config.toml
d_expert = 32
moe_layers = [2, 3, 4, 5, 6, 7, 8, 9, 10, 11, 12, 13, 14, 15, 16, 17, 18, 19]
balance_bias = false
lr_router = 0.000429
head_dim = 32
norm_eps = 1e-05
positions = "learned+rope"
rope_theta = 10000.0
rope_fraction = 1.0
parallel_block = false
warmup_steps = 50
schedule = "wsd"
batch_tokens = 32768
dataset = "wikipedia_en"
Below are experts of layer 5 (counted from 0) of a mixture-of-experts language model. Rows are named router (the router's row for the expert), gate (a neuron's input weights, with its number), up (a neuron's input weights, with its number), down (a neuron's output weights, with its number) and show model dimensions 0-127. Each number is 128 + 24 x the weight over its row's rms, rounded and kept within 0 to 255. Numbers have three digits each.
Before each expert's rows: a language model's description of what the expert responds to; "raises" lists some tokens whose logits its average output raises strongly, later layers aside. This comes from a sample of Wikipedia text that the model never trained on.

# expert 16
Description: Middle or ending pieces of scientific, national and institutional words, such as am-mon-ia, cens-us, Bulgar-ia, Turk-men, and stems like author, organ.
raises: "us", "if", "ie", "is", "i", "ed"
router:163114095103118115166054103101178134115136137142119131140154131107157117102100123076156120104093149134082101117130123110130107109140164094120116117094173155116076111128117142127150160155137143156131163168085114082095107108125147119136093165112121151144107134084134110120125119144128160117172141140146111148097098117144145160142112143133138101166137148115105115143155125106140152153148
gate0:152115136160178117086123125134179079131141125119116145169137149099161151133118092066157158121143118107134107124133103145109138127093128105134152082111114141129080112123145162137140155131127100167134137087093127079119109125123159158102133135108100109098135151150131154117165120133118108105146117080164074135119094109147145161125116133073144107119140149122118126141140146137136124162176
up0:169136121135144142139142073110134125068105136092128145106131071127105127132102115121120112137134110084151161088172144142158078102130131100119125126156081143109110102077121103101125131159109138129099106116101123117142130066176156141129130136127122142144122124162115099137107133123141089143117107147124139101100096096169118115079134094129114150120097116101132123128160153163086156110119
down0:138073100138107101145093128134082149133143143151130152135154133127122080122077145156137099168110177130089136102096126125154083125151147148124113127180129129162101128155141102149113102124110129127118150116112148087146139120126152116120118127154127203140136113089104083138117127119142114129112172105106147122147138128156148169171115147158094138122154100116159118111170102140123165099128
gate1:120084085103168114143069078109172105103121122106134142168144154109118141122138133130088116112117107127159122166169109146131126156161139106086090157149120123108161135115098121114142133174113131134085128141122146099099118099099160155157091132130155146149136156171171085123132123128158121129120122103140166129134158111124174111134179109130130135111123085123148144131087149145126114151132
up1:094117104124149118177147108158167149082122159139133148094125127121131141127132100103124128130114119117168085144134147117116141121160122188136125122097144127128139105095134148097128112125133124133080130153124171174141120107164134086141126127147108064141109138122122173142149068151132130134121130109109190154092112136117134178142130104095183142127139139093130123103118108082108118098131
down1:174083156125134141157115116124118160137145097123087104110133134132111188150178150148126122126131147109182121169128113156133173165135109161116104122145082120107146164087154147105126111123164112163134099114118116097110104174107102122113100118179145155164128111189134144136125121147134115128142145109126112113131148147150117122095139099111131135063139143156106124111100116094105120118142
gate2:135155126155140143153163118162134160121113149133101157097180130135132154108126085109137066159107124153113156121127142115098142140122145149131120130110174164087105118114143101103153149114127093104118133125109150106113138129058179141141101132181156056147099117136118122121129111100116151075121107123150113138091157173144124151123147148123146152133130159126130152140159150119148108143108
up2:125099151148165133098084127122105131142087107139115138106099140128140129086130085105090106122130159119126154135124121111140116141098126095096167115137104120130134142094139121136145095104144127155101132111153093151116182157135135111123110144136142125110135090124152124172050087135168107084123168119147155139127130144122101169161132131157076125142119145091171135107112134122114190117115
down2:120118130153136141118168130149113124093147104133129157158102119118141147131116120108129130100152069132127115112090150059071147104125158124118118097126122139117129140132118092105147137123136117114122139194113110155120093152117162073145156127127106109119141160130114165134152136116138159175073137110121135105126152107147132130099097148098192159168119129105120112120181099151133119166138
gate3:118111162139170141093142085107147139092146112145110110139147125143199095117097186107111092107097172139134142145173118167133163141131138167082161127102121106116115125124118127134136112141154099101125100162146169114141142118156141157106128151103130109121107115117123122135146092139138071083118144105115138140154139171171135171143135125139106120141136139113102096134142108087108123115092
up3:136132174109138090094107122107141140124142116175093130154138159193154129132118141141095137087138154140147144085122145144151113162110151129159109139134085131134122118127170134151132111140091133101135105161177123167122146130126105134141199125133124145206112123118133154094095114129091144143101119134125138132109155159096099142097093113155128168127094122116114119105130151109086138138139
down3:125133144116191153069144085100114099137154148174148117141123145163165109172111153097118123124131151128126127149152122127145129130101091107124142121128120103118154096164139122131117112110111187083184142103103145140113097139076134153121146132126159128101107139117132128075103088130096114102089114164131124139124107139128086133121142146120143097143139128154085162165136139136097129164128
gate4:119101135132098107140148091100150121125158150138088120128112102117142167130107114150144096106116136152061121127114087113114142147097158094176105168119155148121154107123130118146120114106132133116145088174135140102118133145093107134126127113137108141092122155144103135157132117149102087129180100112112121106103122170093115129119142123125129131129145182070123067089133085154169110125135
up4:119130103137130153094148145067154127153124146118122099130087155119151085173171190131122135167126153154159106135147098105156109128110117132146116111137143126113122150146129141101121157133163138145156158144124165080113101121109129130099119123097065089124147099157125154105138147153137113137154082112129115165135132125110114160178127125096124156116139164127133092163091178141119126130150
down4:121141110137138127147105148121091116122085107156128153083148144100142084160129163125086113113139149130121110139102110115139131158102132127146122119143141102085134147153166164146126109138152153117130118130116128138139152123088155147154123114136173124172095154128118165138115120148078137111147106139129119144103123100120080135105119119203081108068112082082123161151130143071110129142131

# expert 55
Description: Digits of years and numbers, especially the decade after 19 in date ranges and citations: 1910, (1911–1914), 1958, scores 6–2.
raises: "pt", "m", "e", "o.", "st", "ac"
router:106067130114091115187119113112161164116111140141118144139123117100137082100101151085145132122130161141119130107134158148135085128165172116095097112133149138094104121114131122110148133135167154140123141153115123101072093089145147180134105168091120140156098101106139091137111146123129122098148143153164094122119115099130140127123130148126145116135155177101115101104162143095129156156135
gate6:120102138132130124165120121125148110165132122159138062159142123100120153131146158107129143156133123116074132159132130090110099143128134099081122129120098178125138127121149127156162136118169159116129135143107155158154088097169158122127106159106150094115098111121114142199135102133135147157112124122127108138122146088153061121094149115150111102126123148107135159132122142110081154106088
up6:126145143116133137108126151131154127095125155131138149106140167121134146102125093128123129155149119134113141140152144156104131131080117089124115112186166132098145117134126155157082108123159093133108120139144192141128115187090147103174140157099141126111127150132156141106142148149113139156100171200090127123089165124135163127134152098117129116102174154129143116123144132172137112158096
down6:151152070110096137143179122148142083157143119158097126143121098104106142150125111140099098170116109118062145119164112114141105146110128077145117139144123140130149078132140114166128127107145107121139151112119164128096142130089098138142147083124109143150131104107069144110087091130114176138121157139115111141120127073155153122132102097141131124118144147090097146118123141147136138166149
gate7:136132119140129112146160144134129119061124123118140115128122128129127124116096146075133128081141127133149112125154151154111098116150128140067105127117119127195099106138103111147125103110106161151144085104095090132091124132160157145149092137122128177150108104115128123163142141149143145096124119082109135154131093147159161122129122118189126083124130150156090116097134151105138074108159
up7:136159112190111140098110114130138156145159137138146165179104126121112145123162129132165117137124125129116129105126121124116126088148086138143127144127117112154095087085124138131161138088124223117116123094124137124136122133124138083138097144152143126149165128115125156148122134123135144102104104105140118131123158098117117127097097102102087139147075085138138104141088178128117136140067
down7:167135111160146095147114140131130122141175181121137120080131149152148123134132132126092132136114116110125135163142157127117142143143086124108154127114142083116117161088131132138138117103121132170142130080093162172158133118132140158080175110160153093137122148106157076108088123101134169146100097150106134152129130147129120087091143140094128121129157142161113139169134176116105088115139
gate8:115144132113149131130098109139148124146135152141143182136132113099089056116144111129074109109122161128149143100095110085117110153177170147119090149132148149105121116084145125122161132133120122109078124165111162142127141118138159107123156111101138150126164086148150157149135143153113122072134157150133138165149153097158104157126112158128121102101110166119118117117133165114145082135113
up8:114157109163135111189117140166081088126160105126100104178141112144126108133117141123116179160147132114112119112180130161120173141155104135118127135140117130119117153136137139148121134145148120105165119094113083104117152150142121130146114135146134139082103149135122082076092132113130123129103100087152112178126083156076110122156121098170154151132135135127130105121120150139164097132097
down8:096129119123127120114097192108133147130133119140115126080150134127151119110099092167157123180103106096101121142142114120122131136091097114124126134141123102102112093133167140116128135147134115062147150119119138144113086179136126182146119117139117134119123183079122093151116141128161139135139126133147137134168134146123185076132125111131158142163124108114101123189127155094122125151169
gate9:114111171105106103129173081093145125118113110155158113122123081111137096105099159095114111073136153096164144119125131141186138109112129136160105124101129118102100135125094136125112108115138089098120101119117119139110114071146178168113126105117136151133171140121137120146109167107131105116137105122151109081111131111107156108102138142143155107169134131084149078102126110090149129107128
up9:084195113133125096123116158149129162105120117136095195098147133123148147122110141129152135173131145136121123122092137136148155132098123119160144134100143140106190077101162124168109160135135101143143122138125139121104147158178088144112121122089122117106148103154106152163086103116176120122129141127164102133164092097158085098171127125096136127134123110142120127116133123105130122136109
down9:129124159114067121157116128097123170125148183127079140138134141107078139153089099114146125132124130136114118091107125162113123159126138120161116114101106163134113117073090102167145150137107153109092153148110117120140116102131124075127169138126113105176158133154091129144162141094165158142086115119103141128096112158137136123161127139129107147095081112131132120131117145140081101112129
gate10:119078164110139095135089166113150134119137118091099142112132088142143102136120095114143108063180131124141117122149120126128104136160140115122118166117086086115127120148144160119146158132128154157081119125111125119124126147182098168125086084139141088115091103135122145119100116120122135089130089128158119089138133114134139113117168153139125131150152151131098098116140107106072138174147
up10:121104096127128138178166146145123126105097107091143125107095080122148094136122148131095139075133150137118115161168159148113141115125171137132118121162127102121159108155148119125151070120118143128123129138145093132142089117140146160093116160119144086168086113114138087147128132156104099109115143133199092105171105128172112142099125146148120140098158146140130131137123106156126176121138
down10:148122144158148151137086191134129094147138087094146131133132074084147112154167097122147102127172100094141117143138135099106163111103159105130120142157099133124119074152130123191128144155083138120109156120132099133139151102148116160114133080132136156130157156164098121128097147156155127129088095100138131108120118097156132124086129104148127124096124137142143137150140085117114116135141

# expert 13
Description: Single capital or lowercase letter starting a word whose rest follows, often in names and titles: L-udogorets, H-avana, B-ible, l-unar.
raises: "ig", "arg", "ut", "id", "ile", "amp"
router:130117096091119131163096115123137150092157153141125139153149127106154107110095125098155172161106168168086126102113132104155094139141171107100134101123168141118109111123135116112135139156140152115138141158115116109120104112126140143125114170125110147158072096102142101137097133148169133091152130124170108139111113132114142118149120172147177091131159180109097127121171150092160156114145
gate3:124131162121111141141117139100147118117131146117128100093133117116146117162107136143173119138108143151054164125088138104103100112101119119099122130126139138143105108129146154117124129204134161094067135131153141141116142152131103104166145113139124141145119148103137126174148161146145133149106163137162160115108150170109080116145101112127184109132156157175107123121133171149148127117172
up3:126131122154126153072153133068130151122151128125131142132093159137117117110139097120162125145154069152117165165098095120127107153142185101127143107100125166151128146108118114134130130105115159126148124154125091093137114131102117123087115094149118145145138129185132134129120113107153127186143087119152114108157144096154164125134058138145113114134113160170171117111142129110123134128095
down3:099109125107100154159111128164180141139162097051134120124122123108155099125160070140092109122104098126106137121077107111162147125138146146122138138120109137118134147154092155154140124092112109112130147171102090109138146110148151154089138118128142113135140104164155112157174157120118129125118137153127103136109094096130180106090156162151109107114159101137138126124136132100171152119149
gate4:143089129126113143136135080130122142103117118105091136152117121130111134102119175113129135187125150114163100142154069136161101154132146153133100123109121120120155141127141111103169129143146098130096111152147111107144112107156121155127136164110152128186105134079117113126131153086164122118141113043140115127165158137140114132168101146104151182137141132105081134099113126124117091137144
up4:146121093080175108154088096143153124150174117108085130087127102132130121116163072090141118176081111121173104111147123131100122155092124124164136137137143137111115129123144093117132116166092134143127175140146133128115126131132139125094124140117144105134114173157127159156168123134139127141134122084144114144128136110123155198114108151139168117096153152137121115153103122174151143158129
down4:115131133088138160106174098094136154104138113125110172141195135133154120092159185082123129149139137124111117142110110127140126105113105102168137127125123130144130142114133167162085083127102116130162123096135136139104139130121125103130165143136144155139115150155193142137124103106131112091121163140167133100161093096076144088119092158142112124116123115121108159145132145114124140182126
gate5:123150119109127141159111104121100157127117157082109113082111115154124130109128105094124111171152118157113118087133087112129081126105152113110143067107124150130108136090118129082118140099079146154143167122143137142164121139120170115078122127132128123139080142162126122156134084168170077122121107094146138158105128146140172153145102125173124154134112142177124134132133134124144125113148
up5:100096112158124092126136134078148073102120124112105110134140139144126106170101181083100128137103104099125100129096132126147113116162116103124111145139090133086138172139100114127146110117105110149129110109176109134132108115075188150118128153130131114157089138135126071140154123153126098132102152151112128139074127122107107127114118128148144097145171137126178153109093134158104146120126
down5:157125094153135084145132149161136136183094128095113091116090137121126103161107134122139124128167103116153144117100094077111144155137131101135141136155093132168131177129150114140143121156117119103115126112153128126111132135163130151127146122189142147118134124109095113136134112090158076105112090127165129103160148176146118131062136124148180144140148139072117134127151156125150132122108
gate6:141122115133125136136121106096124104141142137136144061121143127117126144144152132154180105142097117091093140104109108128146112120132161131154176100119186154145156103135157114159146129110126143120130135168126132147108129098128122095123138127119139149092173084163085174079131168099088108104174145116128133122135156128086147111145093171129148098118131141160136124145123154121160132082090
up6:118093147115163104165127102120133093128115115103178130155170159134139112117132125148139108130122135164111090127071084116110148106138115092086100144101132140119107131110147117126163127188145116108172152133176147113101142103131129103102078123104131079126144129160127141104149132133153117139110176113140132126148133150107158118086128112093076114144143124115146106116133137173116129067139
down6:152155107141100154126140130159098151155135109133141103142176135161156117172135115096093150140174114107108102127110136119158116114132133110168146096148136143173156106114095087181101147163150118123097100106167109137148084089199140140130121160132150105139114098124131144128161168131091153156154127140147140104140126154097138128115092147147114161145138112129121132130111107148166114117164
gate7:133117132123127109143131135103104125114106158152125090104105157106138083148106125137133123138096127108110177154123090141155100133142131089143149122170167136162112143166159126142085159155119153138092150154141119123128136129078097097109125147127166135121130155122124129168104115149108136140163140071094156117084125124109132136145113099138133172126098210146077100122143136126099142135095
up7:125156159140151154112138118113146142089142102135172120164150141137161118101150133129129136142148138093132113121123098102154124096105115116044098120135169137139096105149163178112112133134133111136118166121101123138113179107101118134156149158145111152137156112146137115152121136115135166099121149138111157154123134208070100138150114143141157136122103172164108122122144126125128120132181
down7:124161084133137103098185123095088138116107127130131099089138130089161114156131127117149116084125151141166110154138163107148176119088136144099125120138133137159135145132182095123084109096092089090143111178152137106144135155126156097147127131118158131144106134150137164142126098135128147149143182146102086142109138091118147143095163123128112122119144123161126101096108122124115126099165

# expert 15
Description: Blank table cells, bare spaces, zeros and line breaks in election and results tables, plus short pieces inside words such as ro, k, n.
raises: "ves", "ether", "va", "ED"
router:144108116103100139170096117112166161115137160147103143142145127104149114107108122103146137128112163145105122109099141119147087142150161100106113119111167134123101102118123143118129143142167140144126156160103136103098097113097153162139100170115120156149079116112136090134086169125144137115154158171156090142096132110127159140153150179131173098134147172106098120150161148096162150133153
gate0:105111148145129121124095093138119094128158104127087137082129147103125143089109106123089138068155131121115107165156161173116099127133169106124122143131123125143143136143138134133084127151149155128080112159121143114173086134129106125170125133087116160167162110118126098117127140150139149131141091073095147180128118149128110099126148157082145110159144141087118094138117129125168111114125
up0:131105123139116142154150137110186166143132132157136118166102128196144100110129139140100153147135133118110134143123071182159124162122124158172135114145144134115120090109130098170111101142093163131134153145154151131122111136124183085134134105124149128116145142135100124105112116103141145107137155095104096109156100144106113104142101093133167129117099130085098155093087131145165121089117
down0:168120102114141148134080105124161131119092101149103157144088147150142117106127101152141124116186146114118103158168132110104131088080148164154119099136142117128115166132115153115075089130116089148128146167130148094124134155132123110149104166191137154141125131129117100158106083158156146134126100126124124122163123156141092158116119125147149150155151141121121090167147100116160139102111
gate1:087109134115126108147099136142145113146106117126105115050094151108158119147092125108151129115093133157143098180088132095126150095120122126121126136093152125134154129115103153156131125166177045142128158152102140139148099107121125140151128135114138124122149135124113150150126140141127142104129130147139123138069102146117113120117125131114139107138172162124087133127119112061168164114172
up1:174140138181114114126095099138134093155114163146126128107117129121173109167095158155154094087108139145135117112125085148130143107124145158110155140097133131119093136139123131118068154088133126148164141144105162142158131143121139113127109119147100134132094179159137147141144119128116115120122176167111133164053107100114140143130141118137110113137175131118150105146143145126075136105172
down1:128100111149103149112122141126167120176149127098145128140105086148135153119137097070146097107077163149148101151139088138126156146119095127137122100060124127135139100161101128159131140119088144098120125084110131124126149158118105147127152114107086174176075117132125144163091104165128147103143150149147138105120154145128142116181130169152111163122124128111121145130132119128095115117138
gate2:071161129137062137130141100126113163139081131153149144114145111097121095124097135142117157133080079122110183121152161089179128141084131168133171112096119141123141114120149120095121124143137133115132144092119130168142135147116146166074104168133122117124129122131100097108119126140145122140156122111141129109167151112110129084152136136103116102169125172140135123123159158150129150136095
up2:155123148125096126140096122124139133133125103131184143170144145136110118141112135143140136149130109113172131142161141110153156158098116158113137146143130140161167110153151116098133170109105146183138116156130072139125114104167195131115139107114097170116078169120134121094122136124134146136147149131113135131111169098138199157083115147138114087133127118126145124095135162124109112119080
down2:097128079090103153133097136123151105142160141124098161139140126143140126101098144070176127149110050118130136149175117139099139148158116097137128118085138146136119142160104112088130166120100115114115113110146152133121120127146152089117144145119086151117124112125142121146117114118122085082106118120144098093143131165139075109126095078099161133149080130133086111130113116141141122144129
gate3:132117133112116127156114087111148131119122097091107134142115137158131105136070122105102167104167093147154157117142119133134136134086101137124137132115185144091105118152082140081107126193163172102131102155114167143153123126125155125123107159129154128134119127130100079124143146130142096133128098170096123116141129097167158117123145134172104173138131142105131172162098163120135141130108
up3:150134118102164183100183137130158164123139148118148091149179143140145118156110133134133140124104120115135098117094109141078137113130111147126178161142176107113113159134106147071139136134183119140169084120111144146122134142160109160122147143142082193132134130109139116088135132151119140107134104129157111130132130112162096107127160164086114130118172145136113106127140153141124109118152
down3:132162108136110130092160141113133169117119130124089070123116133121157120122169135157159159143128110148139178193166134130151137142112132151128105156113111118132151137133174128093109117110123121132137121116147126091150121142159109131070131100156112115145120129126100152135167131139103074071156152128114115137117180164090145108138136103153122133140140078118145137085086154108138103108154
gate4:147126131120085105192121132143152165070123136134091147111108100099108145125120133102124151111164180115126123135100155130108100120076134115142123160188148094155095093176116182119118117110136153145152131145105160111140147116109110126182137140135120132142111145136121160156096104145133141115123131137139104164112118172114124092123146159105129136142118127128093162099155148105167119150157
up4:108127142138148133101096061165160103101131115136117141142098132104054124107194094148097095176165135122136149120106110086149118155134100107124115152147148148119159107148147128154135152149123145111150160110127085129120125156179103138128110145123113151095136140096119121072144096139087127120128139108159115122112173141159136135129152141124126142126128181125118124117105090143139105120111
down4:110123107125106157126071144205139116165119095109143156116165095132101121138135121162078112155125094100138131188109141097125117157135132146117147123113108146160120162111097087136106139133144098131137106092191136148127130141166138177091133106109126132126135142140101142077131154135108117135130149155152186123098155142126151107157133115132136119135105123105125162150089141137112106117110

# expert 23
Description: Word-initial stems after of, to or and, especially oper- in rail and transit texts, plus dist-, rel-, cont-, spec-.
raises: "ation:", "ates:", "ative", "ators", "ation,", " included"
router:144114103082097140165100101116146169116147154167122135141141124133125111094103117108163150128103151150099143099113141121127096137161159098082117103113157142105096110119115105129129166157145129144115157155107119122090080098123158153144089164116106157161096109106165110101103143134136146128164167154150109145115126084110160161156140152130139101143157159110113100140158156098159158133146
gate0:148143148153132103107073162172184117124097109123127148133123130116168128129101103107141140100096109143131150104102120178118146146112116127115154120131194098137125116126079089151159111149122103125124109141129146147153085107130151163175127137089109151136073130140083106099169127095105149113135166128134129144143150099110115149136137132108089110149158141164079146133133145152108113123136
up0:167087112123128071100147139182125132140076109131121123163145109106188091108149171129110129163197125127131122118134134100097126130142149133176141119117091116140132180134139133084129111095096150161163158141099128101126125146142182159111133166142155085114123139146128091122118119120130119115153121104136134110139111156134130112186148116159112140134135122133131146124133144084136115119152
down0:142142111128139153111154089115127141115125120118152105145089129151193092126121139150109121109150104094129051169140109113110096141131110118103131107058113083120162107129108107107126112125134115139127134108067146087184109132074117155130136133110178099107127133122085146144097148145163147121117127120103099133159154137137116122120124148124137178131151112130106132154138124131145096098132
gate1:155105154164156097183086156107141121095093172132130122097135085116098119128126121134112165111131127116141109111140145095085102135174151143123091085106127123156126100127101149127126110143106094111139120143123168154115076154120175118133092136172141154147137113140152145103118124188141144144136144132117104118105071154092158129136125115093166165167133120133136109129139154130121128147145
up1:116128111099091093124121074132128159120079126096187118106161099110114136106142119121114102105136148126189148154128134129148116109127105123159121081127137126148092118147087137140109131155159105136155119137101131134120134114114108112111123071105143133183165093161136125103099143155085105088164138166122124132099098148159101175142086132129118114114142118144112126078138128132107100123109
down1:143103167157146168123139129141112122087137147143140173149126152137177165105135140117091140130118126109125116171085123140137111074170120115140109153121130149129122141186220138133096152152117143112133112140093166122130153121155128139132110106116131122138102120062061125138125110150088120165146162145149113116144131139169120103103121125089131112129128135115113149116127118159113144112135
gate2:108105101107128091147151159120121105163124117169166172152124106093142147115119148114117123175143070145130163128124124150114119177131153131151101127144149114133130131130095098129149116178115090134109138112156102113132134121122129168139145142152109114132101112166172158101130129125105103110156151152169104119138084095102141118166157088126077131141115138159117122145131119088185159124163
up2:127143126173083135089097138138127098126143116136110118116111151131111086149162086159149125103148146155094098139125141118160114117139157141131101138130103177186126144123160148135105105119103139179122138125148159134163088123135135098121167111115126132152117149099136104180155120117152136119133108175131133101104135155163093124116086155137124156132161109094127110112145092072110147169092
down2:125117126134141127152143134077138116119133129092135153096137152159129125122137156144168113107108169140099147119130160108158143136116097142071118110130103155147111155143147149126116132141107129116141123083081110113165122160142130081146113113133110127164102068089149130133108114125119102165109126129177090123098171160146154111153166147156147100154130071081100139120151125163131121089105
gate3:086150081107096104143093145143124111101154118140105114132158134153133089077079102132130149116086100125144138121108103122127118099121183135115127154156130153096101153076100139091151096148144127132150151156110131131152068110155131120123153108128143161132114132157121145093184139162133086131125145141136162144124135137133154094110156136160118115096119100160114152115163109129102155159105
up3:113106143146140131156142138157138138108154141179108122088112122087110115152147093132129129080114145115140147157134135174126128176159142135103132135162121101144122139081111121136147117116115075119143136092175132108116117116132122102176114151133148154088129129098118140126118122161135156071145173148153117128151093187124174130155150133133156125122107109163167098133128145139131067098103
down3:159149121144125097119172185143077131147119156151141126149116168148109118155139100121128119158103076151143127099135112074127165127181112159164145109148151115151141102077156152115124132111110109140129115151151165138087093118140125135125144147110159074164155140118174171116099131126110120125153125120142119110114101096136135122106121135172138116095130111140145160161117148129124134079105
gate4:132125148106140137109092130126122177106123146133111130121152170140114144088127100095150163081061157138137141113152096127147161144113141082122123094144085128126105179116109125109144130122175077127099116117120118161095098131105164184116168128119086129138132100132138145109114124098087126122126130159105133126099152088117142132134129133062093133126098109118124138169112115105132111145143
up4:111125113102149122161071140118124081139130128094118140111130065149097139108169133148112145114142115146168118130127158158108117136158133145102162159148141142096108143131130134094116160139107160122089125114142130114150132098138081133161123124138117141088105124125137143083105126125168146112144108106136080100150178147122079133103113079115098111173127109143114080139143113125068098111126
down4:121145154155137111166178106110141072133119163090144138105157124135111132139100097111113163152130100177141190061109143119148155154128086150127129105145121126131092112137101177107123126102119123128118103109147121163088123137164152111108152140107182106123145128130143149106134135102097120101134118135126138136153115149141129092113104095146070134136087132113120121119098124151090106095142

# expert 52
Description: Middle pieces of English words and proper names after a capital or first syllable, such as Sp-ic-eworld, comp-ly, Hocus Poc-us, Conc-ord-e.
raises: " of", " in", " the"
router:123124090104096157182111099106157148144130133145123176144162125097146110110105147092148123160111167152115108112131143116173104128139154075106126102102148158119085114113141117139135161142144142179116145146113094126107101097127137120131109168119122154140129110091123096112099162136152109091145130123148111142127141113112169158131109132161150089191134152109111091144139152089163159136129
gate3:128141120089107185112116136108139122139121141141103121163114142108144167116124112158145097122140153117136134138143147160145118119125156139201133131124206123126187132154151166149119142152132125128110121169153123171139100143125110127126119110120147175137130107089120118156143108170149103163127136091130118153121125132104139125145113125173106134180171138129115130096104154092194106157119
up3:092142149184141133143162148152114097112131111143157093085126139162151145135114146095120162129115139110127139144139135149130133146161149156147098126117178075087129137159111104137138143146109090148072090112100136120148126152104099111107130114116145111131142128102128153127131114139140193135124162135124116145085107112156103205159166150134129104129167126097111130161162151113148124125112
down3:160105161138133112114171134111142131111101130133106128097106088112092106144094124165112151068145118117128112113089118142094118148116118122096116094128113113070112097096178123160122133152104132087155172141142135169103095136109101120141099126117119159130123158139094132134137138127158109176117120130142126103216157119154097156105123152151152117143125107141087129153122115147143144143134
gate4:094036148152077119145115123194151095123156095134150079103126142106152120168115119140137121157144151127117121154114147159114149139136108130148135137132152155135129086143144132095108151120133114094136137113150125068149136161142140178133131129157131151153122128117129095142106120110123132130122110093150134116171152142108201153106112127113181123117139100138120129156113144100153121142139
up4:151113090149109159123096123073160168208144116148120141124169165104135143108124119173139117107125130124120141161111120127095156131127119151117166137114095148122141148135142115132145097138105111142141149102108137141109150071096111136088132154107186110172153140135137131101089135100168120097169132117121136114165144146178101118169097151113139091103097126150128124145116128126143125141134
down4:148122111117141152130117116120115164175077096109136125120100099113163125091147144139097125113095121139116109109139145163083132182130093151137159081105103083131139113118120153130092108159137107139183121144117129157091130101069069152151126117139145141104174123150143128139118120127133132116118093150110171126137129158131144131104115111074116143119134110088105121135104109097141091167127
gate5:071171081104078129117133100112144115123175085135165151127107126136074120162154151124155100139103151161147118128133097098168099098117107146125083099057124149112135116141135104117124166121123132134134125163132115141116102154146122131160087130099122116097153152110141127148134117107136137089137117131180129145111122129101080133123092121079150119132122141152106115128150140091140131157112
up5:099150083097093165149157121174114134117093134141158112145134101134142166118123129093134108154108131105168142136143081116160141120136145126169127127076072169113094164118101177120173104124135119121134164117107136148111088118155093153107134141083134135125103101096120090109150114116112133085136145140108120125106138130165135108146125134130118148125101111144110145105126139113093162090078
down5:148115107135163063107127180118114144101137149107074145077112085114145135152103145117143090150129097136106104115156091132123099156122100134150118096114150136155130150145146132131155128122129126112122081103130146088167108128108145170158164159105128130146101117143137118098128111147096097083126110109164147121120117146132105123151111101099105191143144136125165113100130118090079121129115
gate6:108168149128139108100171132151128145151107091113069157124122111107177134152110085151132158177159150108155152156150114133159095168111180126144132136154143119085119135094143159117137123145135129153129145152119142129124106088129121143118138112121140088118097099132092142100125120127186146135133137126142057146130147118128147093169116118179080139168121143117109120133141136147132143138103
up6:171108104132092072128126141101128144133127139111186145122191151142163121079126137158165116103127147148153148109106131174123113105106102123119122200091132152110123143122122134135137109135102122188144140117133148176102179132111126112148092128115130110101150141138143127122124171141101150168148152125123175143129115102102101146159121121130100122124116132170130158127147118156141096133093
down6:162132127116097151120149160131184170128134126152123095096132165155089095118139075107174110181124143131143159071112120114151103146121126114163140145145121149109165145111131101130123140095136115119121109094150153149157140132142100144132126136144124096160115145074135067087099121160131123114149146122110141119102140140096170138122115079113111120113167135146171133145154144131149135106157
gate7:102107148146098098109142101161160111157111148154090179086119105140160128140127136106111130192115088149108113118178136136152104159153139164100139119124093182070101156131130159146147118129133103178135112154115102121133119104097149094116120141137134167154131136160132152140143119110163143098139091141135109112137144104168146126105123156130128146142125118115136120137152107071162104156121
up7:105092150079131113167086101140099092131121147131142141142103090145120135113150161107119109098125112120098134131128091111150105158143107127149122103125134097041133133160122162133132109099141139128161117144120157125107128095103092111131106138094103110131085180127128125107158140131114127069120117073120095152152132125140110128150114136104115102118082116093103119112098125091153151163104
down7:068170105108130151170130140129082151129092101143169117113124170117124125146098119111105177124126120117130142129127136116112141114115159150149126132173119142149145109152103139109125135130138098132140104092132101139146147134115123151061148144069075108137160095128136120154118085139127152115112092126124135083146121076146120161088140088119171085125104146141147160141123096126131140099116